Experts of a small language model.
Size: vocabulary 8192, 126M parameters.
Experts: 2 picks a token, a sigmoid router.
Training: 839M tokens, 6402 steps.
Below are experts of layer 3 (counted from 0) of a mixture-of-experts language model. Rows are named gate (a neuron's input weights, with its number), up (a neuron's input weights, with its number) and show model dimensions 192-287. Each number is 50 + 15 x the weight over its row's rms, rounded and kept within 0 to 99.
Before each expert's rows: a language model's description of what the expert responds to. This comes from a sample of Wikipedia text that the model never trained on.

# expert 39
Word pieces finishing names and words, especially after An, Al, en, such as Anal-ys-is, Uzbek-ist-an, Ugand-an, Chub-ut.
gate0:40 40 49 50 53 40 24 65 70 40 83 27 61 62 57 46 36 60 48 51 38 45 44 35 56 75 47 38 21 51 48 72 21 63 44 60 53 45 57 69 50 54 33 33 35 62 49 15 14 59 42 65 32 65 41 44 65 34 68 53 43 76 70 49 42 73 60 45 34 61 32 45 36 31 56 61 79 30 43 48 25 53 60 41 67 40 55 40 52 61 46 48 55 34 49 58
up0:39 32 30 52 46 51 55 85 33 36 33 58 51 56 61 46 46 64 65 60 38 43 42 46 49 57 27 76 56 59 65 48 50 13 31 45 56 76 50 56 42 29 54 68 27 34 36 57 39 69 56 47 70 43 71 74 57 50 54 49 54 34 52 57 43 57 45 54 33 34 48 57 34 65 19 33 60 56 67 58 61 51 69 38 49 60 62 58 63 43 60 43 45 60 08 36
gate1:41 30 38 55 50 54 52 44 35 64 70 46 24 53 46 60 51 49 98 74 41 51 40 57 55 70 26 35 61 70 51 23 24 37 34 36 46 76 46 43 48 57 41 48 79 50 51 39 69 82 42 22 38 45 53 43 39 64 42 30 52 49 51 62 48 34 45 40 45 49 58 47 57 60 22 86 39 41 67 65 66 65 40 30 46 69 69 58 60 36 22 42 59 49 81 81
up1:53 14 48 36 46 64 40 47 81 76 42 60 36 49 56 46 40 71 25 54 46 44 28 18 35 63 23 52 36 42 39 68 32 70 65 51 57 30 46 70 36 69 38 17 36 21 41 48 43 56 60 38 31 57 38 44 54 59 52 47 28 46 67 45 67 35 39 93 49 68 66 67 56 45 51 52 57 31 63 59 59 38 53 46 52 71 52 54 21 39 49 55 52 76 59 68

# expert 1
Prepositions following a verb or noun and introducing its object, mostly to, of, with, by, from, e.g. "led to", "objected to", "disengagement from".
gate0:42 66 49 31 54 56 18 46 32 57 38 65 59 90 43 47 46 25 48 76 63 56 58 71 35 48 94 55 48 48 76 34 74 64 53 51 65 34 50 50 60 66 36 56 62 21 63 57 66 39 43 38 47 26 66 22 52 57 34 69 42 61 38 33 47 69 59 53 24 51 51 53 48 49 43 54 85 43 58 57 41 30 46 56 55 54 59 63 63 64 39 45 80 46 60 24
up0:41 58 57 26 54 44 35 44 64 62 58 37 44 40 49 30 47 52 35 60 30 48 70 54 59 63 50 48 80 40 43 66 43 74 45 53 49 23 74 37 62 58 28 34 38 24 53 44 45 75 57 56 73 54 42 42 48 72 52 92 60 53 54 54 54 55 54 63 33 79 52 51 65 55 49 71 47 30 68 71 59 50 47 48 51 56 42 50 33 71 56 12 59 55 53 36
gate1:62 60 30 41 61 68 56 59 73 76 52 39 65 55 28 24 60 56 43 71 14 59 49 71 53 60 30 62 39 70 81 31 36 50 58 60 53 57 38 38 56 36 51 45 68 26 53 48 13 44 81 21 57 48 44 58 62 46 45 47 66 28 59 51 50 59 62 40 55 62 68 58 30 57 54 47 53 31 62 68 40 58 36 65 39 72 51 56 50 62 68 82 60 69 63 38
up1:29 53 35 29 33 62 47 31 45 56 64 47 68 74 43 13 61 25 39 54 43 55 61 57 82 25 32 69 66 58 16 22 68 51 63 46 69 31 28 26 48 37 81 46 75 76 61 35 36 78 48 52 24 45 73 69 49 39 63 41 39 37 57 54 37 49 66 43 24 36 49 57 23 20 41 29 53 46 44 58 53 40 45 17 51 72 48 54 17 60 70 49 44 72 53 34

# expert 62
Line breaks and bullet dashes starting list items in infoboxes, credits and tables, e.g. - Goals:, - Order:.
gate0:31 65 40 48 57 84 30 17 40 40 51 23 54 50 58 51 50 33 28 32 73 51 24 56 41 36 65 66 50 56 28 46 87 37 51 55 48 15 26 60 47 53 61 32 73 67 29 66 30 31 90 24 27 81 70 45 48 71 48 38 47 35 42 52 42 20 53 73 50 43 64 51 62 37 62 35 51 53 42 67 62 43 36 52 48 24 42 34 50 64 33 48 50 44 32 31
up0:31 51 28 47 52 45 17 42 50 45 44 49 73 47 56 59 50 43 43 20 72 45 20 60 74 37 83 71 67 32 34 49 78 37 51 28 55 53 31 48 25 44 73 63 57 69 41 56 24 16 68 36 18 62 71 43 50 72 47 30 51 32 47 55 40 21 55 75 16 38 57 41 71 28 74 23 34 35 63 52 43 48 31 39 43 40 42 55 61 62 27 48 36 41 53 62
gate1:64 60 50 74 51 64 29 61 39 40 25 48 27 45 35 58 39 35 71 32 53 50 55 25 84 48 37 47 26 17 78 55 51 44 43 74 63 62 27 79 53 58 64 46 40 78 41 58 65 57 19 34 34 39 76 39 37 41 58 46 30 69 58 52 54 48 51 66 45 37 39 87 50 58 48 38 56 70 41 74 25 76 21 78 66 46 58 43 61 36 50 26 38 93 32 50
up1:46 67 59 67 55 56 30 47 32 57 46 52 70 40 39 52 44 58 42 22 09 52 69 44 36 51 50 27 24 32 47 44 56 47 42 89 68 48 46 70 26 57 59 26 58 64 34 39 49 38 61 73 71 50 45 48 44 41 37 67 22 25 68 51 60 39 61 84 55 81 35 74 51 65 56 27 48 65 56 55 33 63 49 62 53 50 42 66 52 24 49 51 42 50 59 56

# expert 47
Prepositions following past participles, above all by in ceded by, preceded by, music by, plus with, to, in, and table pipes.
gate0:46 57 52 38 57 38 69 38 60 83 46 49 23 37 45 60 49 44 53 54 60 48 42 56 20 58 57 42 42 64 87 75 33 39 61 54 43 78 86 41 57 65 76 64 67 78 48 42 37 15 71 43 65 52 44 70 45 54 64 34 44 69 75 62 56 55 74 54 20 43 66 60 43 55 20 63 48 36 44 48 77 47 45 39 50 42 41 40 53 68 66 37 16 65 70 58
up0:48 59 41 60 46 35 46 41 63 54 54 54 41 47 57 42 52 34 55 59 57 45 45 32 48 61 57 55 37 54 24 28 51 57 44 68 56 39 43 51 26 32 56 23 41 34 52 60 52 41 48 37 25 58 60 31 47 32 41 35 53 57 60 59 57 29 44 34 51 55 52 62 52 69 43 35 59 82 20 36 66 61 47 62 38 50 40 72 56 33 62 74 45 56 50 39
gate1:49 37 42 35 45 54 63 43 35 43 31 57 50 36 23 35 61 60 75 58 50 51 25 64 52 55 35 33 32 60 30 70 57 42 70 67 27 31 37 36 39 07 67 56 54 53 63 16 48 71 54 31 57 36 44 64 56 32 53 08 52 31 48 46 66 76 67 62 32 41 34 53 43 38 17 36 41 39 43 42 61 77 40 49 39 66 59 63 35 49 32 45 69 69 55 65
up1:10 53 59 55 58 51 45 48 28 70 63 24 57 70 60 38 58 62 71 46 33 44 41 55 48 67 41 52 59 56 48 67 35 66 42 64 53 50 48 49 40 69 53 32 35 48 32 59 62 83 27 51 37 46 62 57 37 69 31 77 23 45 72 62 50 24 36 32 47 22 42 44 53 57 37 64 50 49 48 29 46 39 72 66 34 32 51 47 62 62 69 72 34 56 51 70

# expert 56
Prepositions opening phrases after a verb or noun, mostly in, for, on, as, at, during, within.
gate0:41 53 36 57 44 76 51 23 51 38 81 68 66 65 54 48 52 59 50 53 53 44 65 40 19 37 40 43 60 39 64 36 23 74 68 29 59 46 42 35 46 63 70 54 42 62 57 55 49 62 40 55 27 53 63 39 50 40 28 43 38 43 42 55 46 42 70 46 47 59 34 45 61 22 48 57 29 34 41 72 36 23 57 72 54 50 70 53 71 77 49 76 51 60 27 42
up0:36 59 51 34 62 36 35 73 41 62 48 53 51 59 56 24 40 82 32 51 69 57 74 48 69 41 57 63 66 20 42 46 41 70 59 10 58 65 48 47 42 60 49 43 53 48 47 27 65 48 65 49 50 45 34 71 52 50 47 45 49 55 41 53 56 76 57 69 48 44 63 48 36 60 66 61 51 35 26 56 62 67 57 52 53 64 34 35 69 42 55 31 57 06 52 59
gate1:55 52 50 57 44 28 48 71 18 53 44 43 47 42 52 35 39 57 38 45 33 53 29 71 42 52 77 71 43 65 24 61 31 45 64 23 62 72 76 67 36 83 75 66 38 34 53 84 35 54 76 58 75 48 34 79 53 39 43 38 56 30 74 51 69 15 47 46 66 54 60 62 72 49 56 50 77 57 37 60 85 57 39 33 49 31 52 48 51 45 75 29 43 47 93 42
up1:67 31 46 46 49 18 73 37 33 61 51 58 60 61 69 61 45 50 51 58 23 45 53 46 40 36 55 50 64 61 86 77 61 55 75 63 52 57 44 43 37 41 55 73 43 29 72 37 54 45 46 56 73 70 29 33 50 45 40 71 42 53 54 56 56 39 60 55 40 41 32 50 48 52 51 76 57 37 64 65 37 60 22 44 48 30 50 34 35 51 54 73 63 56 50 45

# expert 36
Second or final pieces of place and proper names, e.g. States after United, York after New, Fin-land, Lu-x-embourg.
gate0:66 58 58 40 63 46 65 63 46 67 64 42 49 59 43 53 58 57 38 57 56 43 63 38 58 80 70 49 64 68 52 62 64 37 57 59 51 65 77 54 34 54 55 68 44 42 88 40 50 23 55 45 37 38 51 62 38 52 77 60 64 40 27 24 39 81 75 76 70 49 48 57 49 30 55 76 47 63 82 25 33 60 47 36 48 62 46 26 71 26 56 35 71 46 47 56
up0:72 61 52 40 54 87 64 77 35 47 45 71 52 48 48 68 43 49 20 48 55 52 49 38 56 46 47 77 48 51 37 94 58 34 36 33 45 36 37 41 65 31 61 29 76 24 62 53 51 40 50 53 48 62 24 59 53 66 27 47 43 42 59 54 61 59 42 51 39 28 48 31 44 66 35 48 36 49 54 63 59 40 33 61 53 68 59 55 47 74 34 65 94 46 26 56
gate1:51 24 23 69 50 54 49 61 32 72 47 70 34 59 41 32 36 55 45 48 58 50 51 45 58 36 55 71 37 34 23 38 35 54 49 67 84 37 39 36 46 50 47 54 42 38 49 51 46 12 16 55 53 24 28 73 52 60 44 54 55 39 75 44 64 65 56 35 29 46 37 70 14 49 48 29 37 61 59 90 68 34 63 29 53 38 57 51 56 48 52 55 44 68 57 33
up1:55 78 65 41 51 66 65 58 40 42 56 50 45 58 37 72 42 57 55 68 64 46 64 50 34 48 35 43 87 37 82 54 38 54 66 43 43 61 27 66 53 27 72 48 45 43 44 62 57 58 82 44 48 64 69 71 48 49 81 58 58 46 38 61 27 49 31 58 58 57 67 45 41 43 47 82 50 32 43 42 30 51 38 33 61 52 46 73 54 32 38 53 43 46 62 48